{
  "d_model": 128,
  "n_experts": 128,
  "routed_scale": 1.73,
  "router_bias": true,
  "lr_router": 0.00155,
  "n_kv_head": 1,
  "vocab_size": 4641,
  "norm": "rmsnorm",
  "positions": "rope",
  "rope_fraction": 1.0,
  "init_std_up": 0.0442,
  "lr": 0.00989,
  "beta1": 0.9,
  "warmup_steps": 50,
  "dataset": "wikipedia_en"
}
Below are experts of layer 4 (counted from 0) of a mixture-of-experts language model. Rows are named router (the router's row for the expert) and show model dimensions 0-127. Each number is 128 + 24 x the weight over its row's rms, rounded and kept within 0 to 255. Numbers have three digits each.
After each expert's rows: a language model's description of what the expert responds to. This comes from a sample of Wikipedia text that the model never trained on.

# expert 35
router:116119124148123112109160117127119097149160168091148144131123150137130138122117113144116136138143095129124135129107118131147135108122139124150157084165114112097161135170115139082128133082155127157153157127049148189121128143148123140092114148177087134150154132104104180124100119127119148196065114156130126114103123140143145151146151113163159126144140111150141131100154123126085136116104
Description: Adjective ending al. Suffixes al, el, il, ic, ial and words like local, general, often adjectives, such as temporal, Postal, vessel, sexuality.

# expert 62
router:149159106129119103099133140128130130127161152144093144139125129124136143093127116138159156085157145124110132119131158113177119139151148120101139141109111152143132077158139102127135150104122116119136171132051136178139154141150113090129110143146124134143105124134138113120122153154114115217106081097119099116120121136118115175132101047137108085123116122130093124114164144133145099121129
Description: Copula and auxiliary verbs. Forms of be and have after a subject pronoun or noun, such as was, is, are, has, had, been.

# expert 42
router:133113106114124129142139152139134113120147159090102167122085132144107149107096146113130129088155154125115152134091182110126114130135137114108118096106085123157136144192148089135151113074099151121164121163093119164123168118158091143137136130149125114116125106084156113107099096119142133147076134112135141121102106140159154149114127108179123136117126095171152107099131115151094085093115
Description: ar-type name syllables. Pieces like ar, k, ik, er ending or continuing names after a vowel, such as Oscar, Banarasi, Harlem, Guilherme.

# expert 14
router:127159085122107035145138096113133112125159119137148114164148122095115121046129139138159145131175142108125140116107170119119120142133125136109112139141111150104112132152102099105116116116129149127150175148116147140152138107141091100113117118182141124097130099105123144131111099108145118149092092105115128084072121109153145171138148092152131095127135087126149138124139153142140096124126
Description: Paragraph line breaks. Line breaks ending paragraphs or list lines, especially the blank line just before == section headings == in biographies.

# expert 48
router:121117073125118068139124126164115097140152121099106155126136146123113079095119160102133115086150149092116126148072152107160106141125131136165184129160128146172142128094125118096095141119137132093151131155081153119119130155152115109112104140189147140126169132106100161159143157140131098145100104149150145137092099123159083146134128084154133111124145111144114122129126147142119118121112
Description: Nationality and country words. Nationality adjectives and country names or their endings, such as American, Turkish, Iraqi, Argentine, Indonesian, South China.

# expert 67
router:150156140176152113125110092103107133136179129136160101136144106118119105077089136145142128150131126165150106131083126102177130155168124148090163076121114169171122131127129134139108108119135169124165143124071128141110156105152085117131105118156135096160114080117108118137133124090118118156138136138148096158098089140143103171124111115113149151116129105150103115131157119156109113113150
Description: Colons after labels. Colons after field labels in infoboxes and lists, such as Type:, Edition:, 2018:, and before enumerations or publishers.

# expert 2
router:150121152121142105149103108089105102120146090107124109177155153097115141109116106132141081155116125124092124113102133106136129109138095107153093133151086141152127128147109136123110132136088149094141195144109123161138157111138144121143107161200138088135117109144094126142145130105145158158105101128108098091116107124143144137139108121149136074147150133127105136129180153125081122128068
Description: Word-initial D pieces. Word-start pieces D or d beginning a longer word, as in dictator, donations, Density, Dominican, plus dep, red, ind.

# expert 46
router:147154133112110129114119115122116141165162136121144088131138135175084093124138160175148139092156128147105153133140127151131126142119099119097168140129113132102145145125086098102126140114132151138178184173081127141111180134154110124095119141182104127095105120115163145107124103124134122149106090142159108087119108154144101182106138109117147084143142110144122145112164165137136112091126
Description: Headings and table markup. Wikipedia heading equals signs like == Results ==, table pipes and divider rows, and is in opening definitional sentences.

# expert 19
router:153177099106109103154139139090106131145140144102086111186101116119108129115095131145175152144164127119103122092124138126136089146111141139124098134162116131155095112154126132127102116097096164124180116152102130128114147100179073127147124168114176067139155129087150105130103106124132126158103106138159129132102122114156111143164131102150138154137133115123120114094118111091100117120160
Description: Word-final y, us, is. Final word pieces like y, us, is, ie in names, Latin taxon names and other words, such as Quincy, vacancy, Bus.

# expert 28
router:146167155115141095132137130117162109110158123108161141134094152132085112114120154141124155160134117120127128132135110098144153142154124114098113134162114156120120106116125150123090146086129108140156149212111189124077149146159105143092112128158129119143131132112103096122125132143179129159124128169109143078105113170138122142132145087167131133141115087133101087115116131135105107109075
Description: Endings est, ant, ect. Word-internal pieces like est, ant, ect, port, oint inside longer words, such as livestock, longest, Transportation, grant.

# expert 38
router:116103090133113121116178137115130122099154153075145115144170153154096124097134162146118134111140120142145114167058170147165131158128162114146151103135111128130105120133094130099131107103129109149124138139106137140112144108160111143098144134157170126098110131128114135098108133132145175160101126082158110106073112169153095161148133094100095100135148123140122118108137169154106090137147
Description: Infobox field labels. Word endings and labels in infobox and list fields before colons, such as Districts:, Rural:, Kingdom: Animalia, Diocese:, Species.

# expert 41
router:112127119108103093118126104144147112109159123145139158144115104131131102084128106127170125108151146118118124094114130132111129105170118135099109121092115160136135056150134113116114100107079119129160210146081150153146171166169118124132145139160101111150105066116139169122138155135133123154101090122160138137131110108132111141144125087114170133132125096120120090121137144102121104111103
Description: Function words in clauses. Clause-linking and modal-related function words in running prose, such as not after may, that, which, where, when, them.

# expert 9
router:175131126109091099127149113142134140140160112104125115133090131110105095116103130112115101125155137152127122116128168110121129093109134125129159104089143174116116094125101093149133106121124111138149164158094124169150186155131114078124104115143145113135113071116127125141057142093149111145072123105129108103100132146113103186155122096117141118125153105168131102134117125104138076132116
Description: Sports career verbs. Past-tense action verbs after he, they or was in sports and career biographies, such as played, won, finished, served, held.

# expert 5
router:108159136155131119133100112139143122162156110118092097126132119113133160124125168124112095121129168135099102134103139159150145112153120162079083109150102136126155088131153122120132089082165140148152156129115114145119143065135095104155128153176145128112116094141151121148087102112120128165115121123146122109097106121155163120157135080119174097124118108115111166105152177125096101096106
Description: Word-internal in/en syllables. Mid-word pieces like in, en, ot, on inside names and terms, e.g. Trinidad, Nijmegen, adenoma, Sindarin.

# expert 24
router:101112083124114095132132115140127106149165156129150151177175162136132122088143160166137154136120098141125131130093167118205130144124131083129142113111153149131091115130144133095107113110126169098140146152097123139162181116124138134164150097141130118159148107101113133139110132130173129188107123126132106107130113163154122159146142114120177085112104099169137148120119104130137114126099
Description: Foreign name pieces. Middle and final pieces of personal and place names, often Arabic, Slavic or Latin, such as Sal-im, Phil-ip, Mar-ius, Al-ber-ta.

# expert 25
router:119122117115109130108152137139162116146145182127128122120136136130094104125068153116153128122124170112113104100131154141112174133128104135172120120117114171117153072130120088139119099100127137112159177173121116154127149148182085112132149118127104108122143110126178118126088117120154108109082121101103138105062130105140099138182118089117165129158153118152120135122125110142133110112159
Description: -ing suffix. Suffix pieces finishing a verb, mostly -ing, also -ating, -ive, -ate, as in serv-ing, learn-ing, plus place names like Gill-ing-ham.

# expert 30
router:161127106134096092105108109128130128144142124091134117154141155109107106094084137144112126127151117135107154130095150114140133123112135128139100100135148153139133085126120089114097114096116135127152168152090162162119171118161110128123129125151133087096111091126124150119083120111155136156092083120174104097106088164149116164137122102110156105170118088158112119099164163176102096153113
Description: Scattered names, CJK bytes. Mixed tokens, mostly capital H starting names and places, first names like Tom or Tony, and CJK byte pieces in tables.

# expert 20
router:151140106119107112125156100097128143137173140133153113144126156134131082132092114130113096136164152099118114161154118113148139129130163140149109128139142130131147126174101143109131129124105147117172222168126157154149115106144078132140157149174107113104128090114145113121100144119118145154097139150157113115083076156147121168093128086124158095109123121118133098157160121135145101129141
Description: Hyphens and heading marks. Hyphens joining compound words and opening bullet items, plus == heading markers, slashes and dashes, as in Year-End, Aix-en-Provence.

# expert 58
router:160132105135096093106108110127133130148150124091138118161142156112104107096080137145114127130152112136105153131095153116143133127117131128137101095136144148138134083128114088116097112096122136123149167150094163160113168118158108128124134125151134086095109089124124152121082123112152137152088087117173106096110092162149114165137122102109155104169118085155112121102164166174105095152110
Description: Separators in data rows. Semicolons, spaces, line breaks and digits that split values in results tables and semicolon lists, e.g. 180; 170.

# expert 63
router:153139106126102096135126129143121134133138155122143120125149139109108125098095164121133107127147143109134118123086128116140134113140138103146107111107125171146152091166101080124069099088153156132131167167072138200097147115188094139102131120135120131098124073133130137125086106133124149166126121138179126103111122137135116124119093117120134118150126120126114127152157157144102063160105
Description: Spaces in tables. Space tokens before numbers in table cells, stat lists and chess notation, usually right after a pipe or semicolon.

# expert 13
router:127152082112107066142147078111143112135151133130147109174147117108124113076119169112149133127165119110108140116089156111124122144147143123107123143130113169147134120161096091114121110118101154130163158160110142145136126111136106112111114105200098117098114108099118133151085111107147115155101098105132129084076130107158154157144134098160115103129132083113150124120134165140144096146108
Description: Line breaks. Line breaks ending list items, table rows and headings in infoboxes, results tables, and lists of people or works.

# expert 7
router:088123090122097101111153118089116159117167137129110171143132131136099110111137143101107080116160162100149164148105149155115139127160118108094100090105128135100109115131104117083098139120115147141120133156129175138099126113163134102107129141139148099110119120149105104142069130116121165158085108157123096134066116102128130155153101071131115105156130129173119115154135107117121091104127
Description: Places and roads. Nouns and word endings naming places, routes and directions, often after an adjective, such as highway, City, Station, north, school.

# expert 8
router:129125146109092115131085097146133149124163109131158131132120139138098125103140160145120162166136106164124102086147132126160150100114164161110136094168133147127127088162147128112078107051142105136168158161098155167139164148139113115122143144140128109112162138128135113124117147117112138179104114150122102071107105100136107139109138114146158128176139076131120126110131136123144104161102
Description: Mid-word Latinate pieces. Second word pieces inside common English Latinate words after a prefix piece, such as comp-ul-sory, inc-om-plete, assist-ance, ch-arg-ed.

# expert 6
router:110130104111092119124136134148167103137171119179154150164098151123145101069145200128105119138124110155114142156124123131156111103108132105094159116141112166103134117112138124135134132085157134167125147173074136158152167121148124128154126141140143104108139140120130114117120106102132169150122110140099103121092092160167119162089133112131161159127157086152128096133106091111116121157118
Description: Mid-word consonant pieces. Word-internal fragments inside longer words and names, often vowel+v or r-clusters, such as av in Belgravia, ric, ov, erv, eter in cemetery.

# expert 36
router:125176089113138048117109066129135155139179142103149101185120150089152075099132126122134158131143173146105139092126140162120108125139130135150133129142104135166113094115124106128086106109083143121123125166136106142149155135117130130142146138175123143096117121112141146119093107108102133149128111130138082161097122109139159165158122117090131130144110106152112150125133131154100101136137
Description: Vowel pieces, Romance particles. Vowel-ending pieces like o, u, ie right after an initial consonant (Cloister, huge), plus particles de, do, La in Romance names.

# expert 26
router:152132096146107108119140095130112137128139118108096109148126141120100093110100151138119140085124118116101144160072155126151109151153113102101169108108149145137149098165100116118094137076099135116143184132112179152105173117130113105152153105128112089124144068110117143136072109104156135148107109082185103130096131158136138132114115119133129131129107104155143089101140124130097121147126
Description: Digits in sports tables. Single digits in stats tables and durations, such as goal differences (+33), match columns, song lengths (3:56).

# expert 11
router:119140124145060113125133123094106149154153178138120142124147151149139117098067143131158141130125132115144157106130155097097101127160114118147071147104113128147109085106112137116118131112127147138170202161126134152113149133148128147155092133139125082088140124089134113166119100115164148152125149149133099097117123144143137163119158146142128128125121077113121144105095138184092117145132
Description: Letter F pieces. The letter f or F as a word piece inside words and names (Oxfam, rainfall, transfers), plus column bars in tables.

# expert 56
router:140132117119137112108157115096113140133154154135127165134138170143145093113103136100101120119178141109140135148146133112173130124156140133132123128104131133130143128160106142122092128120118139096197210171132125177123130117133088145131133135188121087101128115119127137126124146097103157159119121143133072119096100142170115190128106104140159098112136110138146117150175160140145103125113
Description: List and table delimiters. Dashes starting list lines and vertical bars between table cells, especially in infobox fields like Geography, Location, Released.

# expert 18
router:123149144107108091113158094117127110142137118162115145149150137160099117089083162158116112127137138131151137106104166128133147086140141119112139104156110158141121105162134104117059125096118117156199149116124122158127128106148087118112156117189132124134109092095131140108138106132132107139110059105155135146122108131149096211113119115130123124156126123168128134140117140139113102138134
Description: Closing brackets and quotes. Closing parentheses after years, ages or numbers, such as (1722) and (aged 28), plus closing quotes, brackets and braces.

# expert 15
router:146159096114099093097156121149167128115147164107120148137101131145080129114126125125159135145132125095117126167128120130160131130157136096135148146118128152103118079106133117112087106080108130110127127164118173150160113093176101144128133145165127104113149111145132135118087128125102112156118134161130099122056105099147110175174117083123140153167110120174125140142107117144114102098095
Description: Final syllable suffixes. Word-ending pieces closing a noun or adjective after a consonant, such as -ate in prelate, -ane in hurricane, -age in voltage.

# expert 61
router:137166074114043122127126096140101156118170121107133157137129114140106101101135157119109095097122110125135127121122153126117113121135125122107129082137108154145127089105129160098113138087152148109156131135119142159143148102157106147173132134153162128143133112113150123124100133096088145150066132146121130118101065107163162167165147090151104148145125125167141121098124109128157107119135
Description: Name-ending syllables. Final pieces of English place and personal names, such as ford, ham, field, ington, wood, plus York, own, Room.

# expert 54
router:160155149139080099072172110132160164142173126119118126166112147148109120093128145111110119093171130116101151128079130097141140111088103128140149094129159152147147128083146113121130114126119118122165142168080137159145137103126100124142121103157107101124142107118154104132131134107115141132076112110135110131090110101107127175119160101147099146123140119153093107162153161096137082122144
Description: Film and music works. Nouns for creative works and release terms, such as film in disambiguation years, album, song, series, Preceded, published.

# expert 55
router:142152103117125121103112115100148143105140157134141107163113155099101079103088107142121136099137126108099142155084157144152132129136103131127110099152130137149118087125115132081099144071154113109141185132120146122142184118133097101160112106133155104114133114116109166115136122120147143137108071150119121126084106144122110148117169113143155105171150048133129132135157150120124088149115
Description: Digits in years. Individual digits inside four-digit years and dates, especially the second digit of birth years, as in 2008, 1969, 1984.

# expert 27
router:147142148159121107090129086129116103128163127130106149165132113141144102091148103120122125113129149118122119123101138137116104120154151120103134111113142150138138065133134121099110102098128157099138207169100113170146180150153131113112140157130148111109097154132154121107157123126143121122112120118120148139128088102172133157150104079115150091144146054183146117154146165111128128112135
Description: Conjunctions and subject pronouns. Mostly and between nouns or clauses, plus sentence-initial subject pronouns He, She, It and or, but, who, &.

# expert 69
router:106159144136135111087132058096145134181172110103143137148126122141139103099110149117093158144158143101117124130144117100125107116097139155130110122143086112170120133147134114125109136096148151126149125143108155160096165164181132116180128126130123115138137116156151165139112106121137160149090110137160095131141114084161148152127147088119114092129137112113101149135142150151172106192135
Description: Syllables after D. Second pieces of words beginning with D or d, such as diplomat, Diploma, Databook, Deputy, plus pieces like ep in Nepal, ap in Singapore.

# expert 31
router:125160143122088113123139070106153125153159147151101139206135138132130100055081133130132096123159109121124141128109131122123126118149126107125152131123116144147117130164120137104091107066127134143124144150086159135130152142181080126121141132197131102099140129112153129118124142112120116133116090114127136143125088148122102188160133096107125091128127120149146154134145145137093140120101
Description: Commas. Commas, including ones fused with a bracket or quote, after a noun phrase or introductory date, e.g. In 1923, the Negev,.

# expert 64
router:156128105128096094104105108127138127146148127093137116156146155116109105099083134145113125127157115143105153134093154119142132127111128128137103101142149151143135085128116088116098113096117134124153165155092162165113167123161108130116123122150132086095112089124120149124084121111152138152093083119175103092112095163154116162139117099113156108168117092157106117101167162179107098150109
Description: Table cell dividers. Pipe separators closing cells in tables of numbers, mainly after scores, times or statistics, e.g. 41 | 53, 2:12.804 |.

# expert 39
router:140178090154118113113117123107125110130135119107103118144112146105092102127088102141136125117123141106091138122082147153156112121161133148112118110107153128133135091144126121122055150051124139092137194121110171154133170122119100134124108112130105068153140105139118137138098094136144136166114082121151134124109118105133112148128121107147139120168128066148140140114154142146107126135088
Description: Leading digits of numbers. First digits of multi-digit numbers in election results, census figures and poll tables, e.g. 923, 9,994, 100.00%.

# expert 33
router:167196108086120101099145103110093090107160113089097142144158133082121105109107120144173147097130160102142099154103160106137117096137123104122136099119087122124143115132130104120093093082111098132156153144123185164126134118128143162100134148131109147105109108104147119135119142137177109150117113115164120127102128137129098116148112086097110120147114116148125167112143145131133095160089
Description: Percent signs and statistics. Percent signs after decimals in census and population statistics, like 9.59% Roma, plus States after United, table rules, and unit words.

# expert 52
router:114128130146119104100160111107171133155161150081126103153131135091103107112111102119118145121136138110125131091077140129139114135173111098131147109118120144141139084136150152121094133098138106135156181144092173144116105151143120145128097117183121120144146137156135145132124159144157129145064126147150139100098111101143172138165147096120141145149155109130110150138154092124109054110092
Description: Quantifiers and adjective endings. Quantity words after articles (two, all, some, most, new) and adjective suffixes like ious, ful, ble, rial.

# expert 40
router:126113123132104094130115124104157140105167122130120122154140097135158103092109119113151117169141174124125165095151138152136127145133147116111105136075123138153130118145117128098069157117141111135149170167109123172122186121173132161148107116176125097120120127139103104142089126134131155164103088116104098095109095119120116148097117115105130096163151063135120131145145100167141107150112
Description: Word-initial consonant pieces. Opening consonant fragments that begin a split word after the or a, such as st in strictly, w in wing, f in fearful.

# expert 44
router:129138145091132088118130093149082135134153148091145153136115150119107151099126144104118141074135140157152124137114135111157099140153159120110097119146134132138142080114144128155107104071116135135126110154154130113140143147118093105101124112157127109094173110124145145151121156109119142172097085127163157066061120155148124117101123084128180128149117091127145128110142111157102122131091
Description: -an/-on name pieces. Word-middle pieces an, on, in within names and words, such as Mil-an, Keny-on, Gab-on, col-on-ial, plus names like Roman, Ben.

# expert 50
router:135148097111106104116175131099152108165155137094104125142144120133106081080107155144151126118167123113125153129130151107141145102128168162092118160140120150127140076132109115120124129082108113117178141153105166154115117146140080099159148144119143086086114104112115150102115112101126136157116080134139118120085115140116129146123112124116175149146112123165111110152147132152094056133128
Description: Digits. Single digits following other digits in years, list numbers and coordinate decimals, e.g. 201-2, 45.912077-8°N.

# expert 57
router:162128149129135062144147109161154103114176135137113106144143139119124081061131112140122131140148147114090148110135123123113140138111147109130123102100148114118118131142107128099101124100173131151146156156108115159140192126159138115176129128200141109089113116117133103105114114123138122164108073107131082117081108111123147138108130111148149141151149104114101148143147121102126103169104
Description: Word-initial consonants. Short word-start pieces c, g, b, sp, ch, rec after articles or verbs, completing words like c-eremony, ch-annels, t-ackles.

# expert 66
router:128178079142109103127147124099160143147149104124089120166136108116116060123076127147133162104135133104138160111112127140126148101167137122130149110134069179110111110137142116085114138091133109115169158118095170149129134146142099114116146153124130080108153095152108133123135124120146104128122099094193138128093104122132136142117101113112149129141105117167112113124125105135108087122080
Description: Digits in large numbers. Inner and final digits of money amounts, vote counts and measurements, such as $750 million and 10,570, plus million, time, average.

# expert 17
router:135118153147109080135114114121177130132148120134132094185108142105133129103072116142145115133167151138137123140124138135168127125103163119147176143144126137108082112202105068111120156112133118116169135150097162161107144079123127113118125140139187085103128116156132131107142107167122133184114105136156111102135132140145152134121130127132171144126112135110155118150153138180130124128131
Description: Word-initial p and prefixes. Word-starting pieces, especially p/P and stems like imp, port, rep, exper, e.g. poverty line, implementation.

# expert 47
router:106100138135064085108096131118114098132149120105143111172106154095145131096112139120120128103125109137129102146110169163110095164155116117115123127131099151146097134125131127149109089100138104109122162165092133165140153141143144087146141152151138131152091064165155126130093179151128142148103103141170144137095121127116088150150158101158151131169119106156115142119137161145145094122126
Description: Months and time prepositions. Month names in dates and time prepositions like since, until, on, in, by, often in biographies and census text.

# expert 1
router:159131102133096095105109106125128128143149127093134120161143157110108110097083134141114126129157113137103151133096152115142132121114127129142102098135148153135130087126115087117099112098118133125148169144093163165115173117160109127124129124148137089095112086122123149116078114113155138151093085115173105091106093161152113160135121101108156105171118090156108121098165162174108092147110
Description: Table cell separators. Pipes, spaces and line breaks between numeric cells in sports and election tables, as in squad stats or race results.

# expert 49
router:127141119131128137128116097119119140115140111097112128132166126113129101096081144179101104125147157152121109108151127158116093158138079125160131160145113155085117100149146098111082123133133118094116123150115173181128198122132100167117112126139098166120121118107116119102131133105112145161103096137091165089090110134099158155151130093102117120117150098126094107136166123111121087147101
Description: Second word pieces. Second piece of a word split after an initial m or M, such as m-ent-ions, M-ount-ain, and starts like pres, res, gu.

# expert 59
router:149141107117066137088127123131135103146137126098117106165151145112132077106076155142136140151148115100098137111099173143162105136121096126126123117159126138141148068129112135089094140093116157108155152157121169139137158121144081097137125128128138072091109109133118162115083135116160140135116080115111137122098121158124096153103142112118138138117153102128153136129169157131098094159099
Description: Year digits 9 and 8. Second digits of years after 1, like 1977, 1893, 1946, and 19 in COVID-19, mostly 9, 8 and 0.

# expert 71
router:156128105127095096108107108126137126145150125090140117162141157110107108100083135143114127129159115138104151132098153116144135127113132128140105099141149147143134081128116088116101113095118139129152168149091167162117169119157110127123129124148131082097113091124123150122087120112154137151091083123178104092107097163152114159137123093110156102172120093156111119104166161179104097148110
Description: Function words, table pipes. Common function words like the, of, in, punctuation and table pipes, plus words like due, reported, required, used, There.

# expert 43
router:142125105101076071103164116091099128121164136127142134200127140120101142088144117179146155138134122113137157160124200152168113121134120127105117130115131133125108123136146094105119110105107115128136131165109164132123144119126110095155154144163163137093121102156140153135150148125153153138108116132166137118093114103155100173140149096115122120181120120135115155128135139107071094127125
Description: Time and life nouns. Common nouns after the, his or a, often followed by of, such as years, name, life, population, century, family.

# expert 70
router:126113155150132104082148132137123131121180111137133153140152128136115126070125115158152163107146127157082144115135144147131136120143104133099166118143126108130152118136137092121135151087102112090127130190104195144117173153123126108109129109149118111097126105142107140159144145140157169156104127158145092098065087122134151174107143111137147138165117131104132146132104135147101115175099
Description: Academic word stems. Word-initial stems of learned or field words completed by -ic, -ical or -ist, such as academ-ic, Pol-ski, art, music, class.

# expert 12
router:158128105131095098105107109128133130148148128090131119155142160113108110096081137145113127127156118135105153130094152114143133127115128132138102099137150150140132084128118090119101113093119135127152168150093161161114174119159109126122127123151132087095109089125124152116083120112155141150092085123173106094103092161153113161141122101108156104169114090158112119102166162179109094150109
Description: Table cell separators. Pipe separators in sports and election tables, especially after names or results, plus accented letters, State, and list dashes.

# expert 32
router:106116118092124065131128120103121112153166165123101162167154118120130125096084152131150119105132088159111107133107151172160123094110140116098088152122140098129118112170149129106117122107152148124182137141111110143122163096132094149132113143155129072113117126153137129119096086131131116163125128137158116103120109138160148160104086094177131162123101117115099149144112142122080100153109
Description: Mid-word consonant clusters. Word-internal pieces like n, c, ac, ec, oc in names and taxonomy terms, e.g. Ibn, Lysobacteraceae, Waco.

# expert 10
router:164153148097112096142113118141153139110188126152125168159111100145130116114148157123130091114165118142148117112135161138102152149106112123110137108104114161114137114111134121106114148104124127128184172164091174158163191091133117129149111110141086121154121140097149134148126108131130141151120103143137126091080115082122139138125154103155116137122156085116104089135129126120117073149078
Description: Verb stems before suffix. Word-initial verb stems awaiting an -ing, -ed or -ment ending, such as comp, form, oper, hold, w-ear-ing, app-arent.

# expert 65
router:128167121130072134121109104097098138113145141126157112167141123139100106065113125098138146144129172089111109116105135133137085148119163127110156162148144131086138114111137101092095087098184145107162149132154144127137147150124128128097142096140122090139158132131119164158115104135136146197127124162149072163094116133134151146163100082131109137119119120145118157123114153113115121130124
Description: le/re word pieces. Word-internal pieces le, re, ron, che, ple ending syllables, as in athlete, nuclear, complete, macabre, Apple.

# expert 4
router:102134140124106096079124115104135168132154136100119113124142113097129122090130121156135087134131144092124117114085146125137124151151183130121115143119158163142159078115167143124143145108086111134159161141106127155115133163180097091138172117137143110146085106124153131111096151159111153184092112091163149121119113104137126160142116059143130135116099092127093137135142117123131102124119
Description: Adverb endings, degree words. Adverb suffixes after adjective stems (narrow-ly, common-ly, specif-ically) plus words like first, more, most, well, later, early.

# expert 16
router:159092128130116080140116106134133101173151125128084136133182176106125104113114120108132086142162092125101115148137152145131153114102110116158127147122122110145094126122107121105128169118146155133194135154077155119145197136154148159119113128170106101076143122144115139138133144131130097181094094108142127109102096113102104176118133124114141108123098113146115130132117141130126130163106
Description: H/h word starts. Word-initial H, h, j, th, ab, Ph pieces beginning a longer word, such as h-ormone, H-ong Kong, H-alsey, ab-stract.

# expert 0
router:132161084129106114122118099105128108122159122137147109139115151098142114117089140143113100136138139106095095139142128124131139122153157151160120147109133165108138137156118113079093151104136151113155210199094115165133113122174096088120162104161104125111119089115134147117148158142144150165124127126143151103102070154114112168134131104141110107119094137109113134131145135087126105143156
Description: Opening brackets and dashes. Opening parentheses and brackets before years, measurements or glosses, plus en dashes in ranges and scores, such as (1824–, 2008–09.

# expert 37
router:159127102132096093106106112129132130147144128091135115155141158109107109098083134145109127126154115138106153130094147115142130124112129127140100098138149149140133087126119088115102112092119135128151168147094163162115171120160112123124131124148135085095108090124128148115080121111154140155089083120173106097114093160155113163138122103109155105172119088157111119103163164180110095151110
Description: CJK bytes, misc fragments. Byte pieces of Chinese and Japanese characters, plus word starts or pieces like Sen in Senior, Al-umn-i, and month names.

# expert 29
router:116109117119149113134125075116095140130182139088125130126128164137166100095105149150147119099150134141142115111115153144147121121109109174142191155112158140109133103115143121088076106117122160091166117136119153180156169132173129076153118133147119109113141105088123140110086119145126125162083108121146128117116111125157127114123107110103133077126123095112121159134139156150138114175100
Description: Foreign name syllables. Inner syllables of foreign proper names, often after an initial K, B, H or J, such as Kulwicki, Kulmbach, Virgil, Manjrekar.

# expert 45
router:160130104133095094110107109129131125146144128091140116160140155113108107098084136145113125128158115132105150132094153116140133125115132128141107095138145150139135083124115087116099115094119136126151169146089161160118171120158113125121130128148135087094112088125122148120083121109155138153090083122174105092105092160150114163138121097108158107169118089153111119100161165179106094148110
Description: Rare mixed pieces. Seldom used, for scattered pieces: Y starting names (Yugoslavia), fem before ales, such in "such as", om in random.

# expert 53
router:142164127130133113105143104107118113154137126140096151208127150124131108092121144144129118149137146156137113116141143115147128126154153127142152120141104151114098119123100086126093098126146152138176185148103149129159136111201099142157136122135104097106135097140115160123132103118100151145104081142172146111062087152139127144102134058144113112109122098159136148114121139147137129135119
Description: Sentence-ending periods. Periods ending sentences, usually before a new sentence or line break, plus abbreviation and decimal points as in Lt. and 0.69.